python train.py --moe_layers=[0, 1, 2, 3, 4, 5, 6, 7, 8, 9, 10, 11] --routed_scale=1.0 --init_std_router=0.00991 --lr_router=0.0022 --norm_eps=1e-06
Below are experts of layer 8 (counted from 0) of a mixture-of-experts language model. Rows are named router (the router's row for the expert) and show model dimensions 192-255. Each number is 50 + 12 x the weight over its row's rms, rounded and kept within 0 to 99.
After each expert's rows: "gets" lists some tokens that make up at least twice as much of what it gets as of all text. This comes from a sample of Wikipedia text that the model never trained on. Tokens count by the router's weight.

# expert 46
router:58 36 52 58 40 57 55 52 67 56 57 22 44 35 57 58 38 54 42 56 12 51 57 55 58 56 58 40 43 48 44 57 14 44 42 62 53 47 53 56 40 56 60 86 74 60 43 29 57 48 43 43 49 45 49 76 54 66 34 54 29 40 67 47
gets: "0", "%", "5", "2", "3", "4"

# expert 13
router:57 48 39 52 39 52 45 56 51 41 63 64 34 49 64 47 42 48 57 58 09 46 48 42 58 52 31 40 46 67 31 47 40 47 53 46 60 64 55 62 60 61 37 90 36 61 43 55 26 36 38 42 36 60 40 64 48 68 46 71 59 41 69 46
gets: " |", " No", "2", " held", "3", " Pl"

# expert 35
router:22 32 35 62 47 73 51 58 53 62 67 47 47 49 55 50 61 52 55 67 00 50 59 57 72 48 40 49 61 70 40 55 38 48 37 38 57 64 57 58 49 68 60 92 49 45 59 49 38 45 30 44 49 62 44 52 47 61 60 63 26 25 43 55
gets: "0", " |", ";", "|", ")", " ("

# expert 22
router:50 50 31 49 36 52 43 61 46 62 78 63 70 45 36 36 47 65 47 49 33 59 66 43 61 43 59 60 46 58 52 61 30 59 43 32 59 28 59 51 64 56 51 74 45 56 61 43 44 66 48 41 49 43 30 47 63 66 47 63 36 23 58 50
gets: "s", " the", " century", " War", "th", " early"

# expert 57
router:37 34 42 56 28 57 43 58 48 47 59 49 47 33 71 33 52 37 43 44 24 68 77 30 42 79 54 40 67 60 34 69 60 46 43 37 54 45 62 62 46 61 50 76 45 51 48 47 50 45 35 45 41 45 48 67 47 56 38 59 35 54 45 43
gets: " |\n", " government", " |\n\n", " Council", "|---|---|---|\n", " United"

# expert 39
router:51 52 34 42 24 33 47 40 66 50 55 56 45 51 47 54 47 70 36 55 27 62 50 41 43 47 50 56 45 51 49 59 48 39 36 46 48 68 53 69 52 82 64 85 64 63 61 50 46 57 42 47 16 57 60 62 47 50 35 62 46 25 59 45
gets: " to", " in", " served", " known", " from", " In"

# expert 41
router:43 39 33 70 68 50 37 53 60 41 61 28 50 62 62 49 42 64 46 69 00 62 52 60 40 61 57 33 40 55 51 58 37 53 39 26 55 48 73 48 64 65 47 83 53 63 51 58 40 36 59 42 47 58 31 60 61 57 22 54 36 48 48 37
gets: " |", "|", "3", " ", "2", "4"

# expert 19
router:50 38 36 51 35 45 41 50 56 50 38 59 54 46 68 38 43 56 35 66 17 82 68 46 26 50 26 46 46 66 34 49 45 46 40 48 34 52 66 76 61 75 49 79 53 58 47 27 55 51 45 39 44 59 55 59 63 53 19 68 35 28 57 45
gets: " |", "|", " Party", ";", ")", " election"

# expert 16
router:34 43 38 56 48 46 40 57 61 54 70 43 37 27 59 37 51 56 44 79 37 43 45 45 32 40 53 47 48 42 78 57 25 30 29 48 50 40 57 71 63 66 47 65 45 57 53 54 33 53 55 61 43 52 37 51 67 68 50 74 36 51 62 36
gets: " to", " his", " a", " her", " with", " him"

# expert 15
router:53 38 48 52 30 67 51 57 72 45 61 46 51 42 58 49 42 57 31 51 00 58 52 42 47 65 43 43 18 54 53 38 57 48 45 53 48 42 51 68 59 71 53 67 56 61 43 58 58 52 39 45 42 49 32 52 64 69 34 63 41 33 57 36
gets: " ", " after", " in", " during", " After", " the"

# expert 50
router:68 31 26 49 37 50 43 74 42 44 44 46 49 50 47 64 45 47 61 52 24 57 54 43 53 43 45 52 36 50 48 42 43 44 59 47 51 58 48 68 43 65 58 99 45 55 46 39 57 44 42 36 59 54 39 53 59 70 22 71 60 55 62 30
gets: "-", "\n", ":", "°", " Location", "\n\n"

# expert 1
router:56 33 28 59 31 43 53 46 72 60 71 33 56 58 48 61 48 55 37 61 19 59 66 32 39 60 53 53 43 64 31 65 36 33 37 54 55 53 46 56 70 56 49 50 48 60 67 48 33 45 47 55 31 49 38 70 47 56 51 61 47 49 53 53
gets: ":", " as", " –", " -", " \"", " including"

# expert 26
router:68 38 39 45 50 66 45 43 63 77 43 50 30 44 55 47 42 42 33 47 07 63 39 58 51 44 54 57 27 55 51 32 23 51 42 39 47 50 58 55 56 81 55 63 57 63 46 54 42 55 39 48 53 49 63 56 67 63 31 69 37 37 46 58
gets: ".", ".\n\n", "born", " He", " born", " ("

# expert 18
router:23 27 53 57 38 68 57 72 69 69 70 47 50 50 56 31 65 43 33 56 00 64 54 60 46 53 58 45 33 46 36 51 38 52 43 32 68 59 54 57 60 68 51 38 47 60 53 54 67 51 53 57 53 54 37 51 54 66 48 55 50 32 39 45
gets: ".\n\n", " \"", "\n\n", "==", "===", " |\n\n"

# expert 42
router:67 20 60 45 35 44 41 60 47 55 55 35 49 38 57 52 55 35 48 60 27 52 54 46 41 54 48 45 35 39 46 49 50 51 48 50 34 59 43 48 35 76 53 99 48 49 59 28 56 65 75 38 28 49 34 71 54 77 51 83 47 51 62 49
gets: "-", "\n", "\n\n", ")\n", "0", ";\n"

# expert 38
router:59 28 44 57 47 60 70 54 66 50 43 22 42 49 68 53 51 61 53 44 13 53 62 69 67 64 48 57 48 46 37 55 51 57 35 31 74 70 73 66 54 50 73 81 47 60 59 34 26 57 40 31 36 48 47 62 65 60 57 67 51 43 57 40
gets: "2", "0", "9", ":", " released", " on"

# expert 37
router:47 57 51 34 42 76 32 61 79 49 54 46 54 50 41 46 49 47 30 44 00 60 38 37 50 60 43 51 33 44 47 52 22 31 44 45 33 54 42 55 58 78 43 79 65 47 45 52 38 32 46 47 39 55 35 44 57 71 43 45 47 45 44 45
gets: " ", "–", " |", "6", "3", "5"

# expert 58
router:51 52 35 55 41 66 42 63 49 73 60 59 34 45 69 51 53 56 41 39 32 52 74 34 42 66 62 48 38 54 39 65 25 57 47 55 49 61 55 53 51 56 63 65 47 70 57 46 49 37 48 45 42 38 50 56 44 64 46 54 40 33 35 51
gets: " of", " University", " the", " at", " and", " College"

# expert 9
router:52 39 46 57 37 57 41 46 60 55 61 24 54 42 37 41 40 68 42 48 33 56 61 58 51 52 55 36 45 42 61 47 36 33 48 31 54 61 64 60 60 45 65 64 47 52 64 60 32 59 40 33 31 41 53 45 56 70 35 54 56 54 51 46
gets: " in", " of", ",", " at", " and", " on"

# expert 45
router:59 72 19 53 52 43 36 61 60 71 57 46 49 51 69 51 46 44 57 53 32 61 66 53 46 50 54 43 45 37 56 50 31 43 51 46 57 47 51 50 49 81 69 23 56 67 54 59 68 36 29 57 35 49 45 78 64 69 49 76 32 45 63 45
gets: " the", " The", "The", " this", " This", "the"

# expert 29
router:45 31 15 66 43 41 44 47 62 61 64 37 54 75 35 37 45 43 34 47 20 52 58 50 43 46 44 56 43 56 53 62 20 57 41 53 42 54 53 56 50 68 57 74 32 49 41 42 27 56 33 38 35 38 54 82 59 45 37 69 25 47 65 36
gets: " m", " years", " km", " a", " year", " days"

# expert 27
router:44 33 51 59 27 44 28 66 61 48 45 57 48 46 57 53 39 56 49 60 30 56 51 53 41 58 47 55 37 49 56 46 34 39 44 52 57 49 67 60 56 64 67 80 34 49 52 51 49 56 58 42 41 49 47 64 58 46 29 49 42 27 54 67
gets: " (", "9", "born", "8", ")", "SI"

# expert 14
router:65 43 48 51 52 40 56 44 63 65 48 44 30 41 47 49 44 53 52 54 28 38 37 45 33 55 56 56 42 42 45 55 34 50 37 39 32 42 61 46 51 79 43 63 48 50 41 57 39 37 30 46 37 56 32 43 46 78 30 53 44 33 56 48
gets: "-", "|", " -", "',", "\n", "'\n"

# expert 5
router:36 37 54 43 49 37 47 58 52 68 74 43 50 42 52 38 51 49 53 42 00 45 35 66 53 57 53 48 38 53 32 52 45 39 32 27 48 54 51 49 54 76 50 71 47 44 52 48 53 39 32 47 28 45 41 63 51 82 43 61 53 42 73 41
gets: " was", " is", " as", " were", " a", " are"

# expert 24
router:36 45 28 42 63 61 48 50 63 53 53 45 54 56 56 49 55 55 40 62 14 63 55 44 28 64 55 61 54 53 48 38 45 48 35 63 65 36 48 59 54 45 55 47 58 56 70 46 46 44 65 44 29 48 44 57 37 72 42 53 51 52 67 42
gets: " for", " to", " of", " in", " on", " by"

# expert 54
router:52 44 33 46 41 56 61 59 58 41 63 42 38 49 54 47 53 70 27 55 14 54 53 52 43 51 52 36 30 50 49 59 32 43 37 53 46 55 66 50 64 57 71 85 54 60 64 57 54 42 53 51 42 35 39 58 68 73 63 46 52 55 47 48
gets: "0", "5", "4", "8", "6", "3"

# expert 6
router:47 35 40 51 42 51 60 46 75 46 68 57 31 49 50 42 57 66 33 38 00 48 50 62 63 58 67 48 39 55 20 65 63 66 45 48 49 43 73 54 48 73 70 74 54 43 54 42 41 52 33 53 29 46 35 65 55 81 41 43 40 39 57 59
gets: " |", " ", ";", " /", "|", " —"

# expert 32
router:50 49 42 44 27 57 27 49 63 47 48 52 44 37 56 82 41 61 35 52 10 60 55 67 53 43 41 29 50 55 45 59 41 30 67 42 57 37 61 54 53 60 57 83 53 62 46 35 37 48 45 40 44 51 42 59 53 57 54 70 47 55 52 33
gets: " All", " of", " all", ";", " Miss", " Dec"

# expert 48
router:59 35 55 60 71 58 52 40 65 63 71 40 36 52 57 40 38 70 43 54 33 60 52 36 51 48 56 43 49 41 51 59 42 40 33 34 60 42 62 72 46 64 65 51 59 55 66 46 37 31 45 52 28 48 49 73 60 63 47 61 35 28 68 39
gets: " the", " of", " The", "'s", " a", " in"

# expert 63
router:53 41 26 56 25 68 50 75 67 38 69 32 31 50 51 52 49 53 39 55 11 33 51 54 51 54 40 57 48 63 43 50 33 36 56 53 53 38 56 47 40 88 64 80 57 44 53 40 36 47 49 63 30 49 57 67 45 73 28 70 43 43 57 47
gets: ",", " ", "0", "2", "9", " However"

# expert 55
router:21 43 43 47 56 56 33 63 54 45 38 25 54 55 51 51 44 49 45 54 12 62 58 52 48 54 56 57 62 52 44 51 36 27 26 29 47 42 49 58 43 75 79 73 49 50 68 62 32 39 43 47 39 59 60 44 45 71 41 39 34 50 57 44
gets: " by", " |", "-", "\"", ":", ")"

# expert 49
router:50 35 31 66 36 70 53 60 55 57 48 40 43 32 63 54 46 60 26 61 00 46 47 42 66 41 51 47 43 52 57 49 36 61 52 54 46 50 47 70 46 62 52 85 73 60 43 32 33 49 41 46 49 55 50 52 61 65 48 56 35 61 59 37
gets: "3", "5", "1", " (", "4", "′"

# expert 36
router:39 41 31 49 38 51 60 50 62 54 77 55 57 46 68 36 36 67 39 73 31 47 59 54 36 53 65 58 59 58 41 55 53 25 38 68 62 40 49 73 63 44 51 74 58 67 44 29 28 37 58 52 23 51 42 63 57 64 46 51 35 45 50 46
gets: " and", ",", " a", " or", " with", " its"

# expert 20
router:47 37 50 36 38 64 71 51 49 59 38 61 57 47 67 52 57 57 36 54 09 42 83 51 44 74 56 38 52 31 41 60 39 33 22 40 46 48 59 36 47 78 44 79 46 68 35 50 45 46 34 45 32 33 61 76 63 49 27 50 41 52 56 45
gets: " of", "8", " in", " Court", " Lord", " Supreme"

# expert 60
router:58 54 34 55 25 60 57 49 49 40 56 64 49 27 63 47 49 49 45 57 17 57 70 47 49 59 58 40 57 51 44 47 35 34 47 37 47 61 45 34 59 69 56 75 45 57 50 43 65 38 37 56 29 46 36 63 61 58 36 44 36 47 78 31
gets: " |", " ", ".", " species", "Species", " right"

# expert 3
router:74 36 55 42 48 44 51 67 67 74 55 47 23 39 80 46 39 71 48 52 25 69 37 42 49 60 55 57 38 43 53 49 35 48 46 41 32 37 34 49 54 60 63 74 42 55 52 39 46 45 45 46 44 46 53 66 58 84 31 63 34 61 55 38
gets: "1", " Act", " Order", " Regulations", " tax", " ideal"

# expert 47
router:50 42 59 48 44 54 45 62 62 69 72 59 35 39 57 49 51 67 55 60 24 58 64 52 42 55 47 38 49 52 48 47 57 45 36 45 56 49 48 47 64 55 43 53 48 66 47 56 40 47 43 48 24 44 42 75 56 87 36 53 46 28 48 33
gets: ",", "),", " and", "\n", ";", " &"

# expert 23
router:45 36 35 31 33 49 52 63 51 68 57 43 40 58 43 23 44 57 35 73 06 59 48 43 62 67 42 33 13 49 33 51 48 43 42 29 29 48 74 48 44 65 62 82 48 60 63 65 34 50 53 56 15 52 46 66 44 65 52 44 53 26 64 39
gets: "–", "2", "6", "9", "|", ";"

# expert 33
router:59 34 47 58 49 76 48 58 52 55 72 41 43 50 61 34 27 55 48 54 04 55 61 39 37 66 46 57 38 36 32 44 41 30 46 30 57 42 34 49 52 77 47 93 26 64 48 55 36 53 50 36 40 30 42 60 45 57 36 51 50 54 52 60
gets: " |", "2", "0", "|", "9", " |\n"

# expert 31
router:35 48 41 56 30 40 39 45 59 78 67 34 63 65 41 60 53 72 38 68 33 66 57 50 54 67 47 69 38 54 58 41 21 54 51 36 61 47 48 45 55 58 49 65 79 52 56 33 36 41 35 39 66 43 46 72 69 81 40 39 39 57 55 28
gets: " that", " to", " which", " who", " he", " would"

# expert 43
router:62 42 33 53 33 37 47 48 72 65 72 60 55 37 53 49 30 44 47 51 00 49 73 36 54 43 51 43 59 52 24 52 36 47 39 51 64 37 49 60 64 49 50 85 64 45 56 46 32 52 35 44 38 43 48 46 45 74 38 57 33 49 38 48
gets: " ", "2", "0", " (", " =\n\n", "|"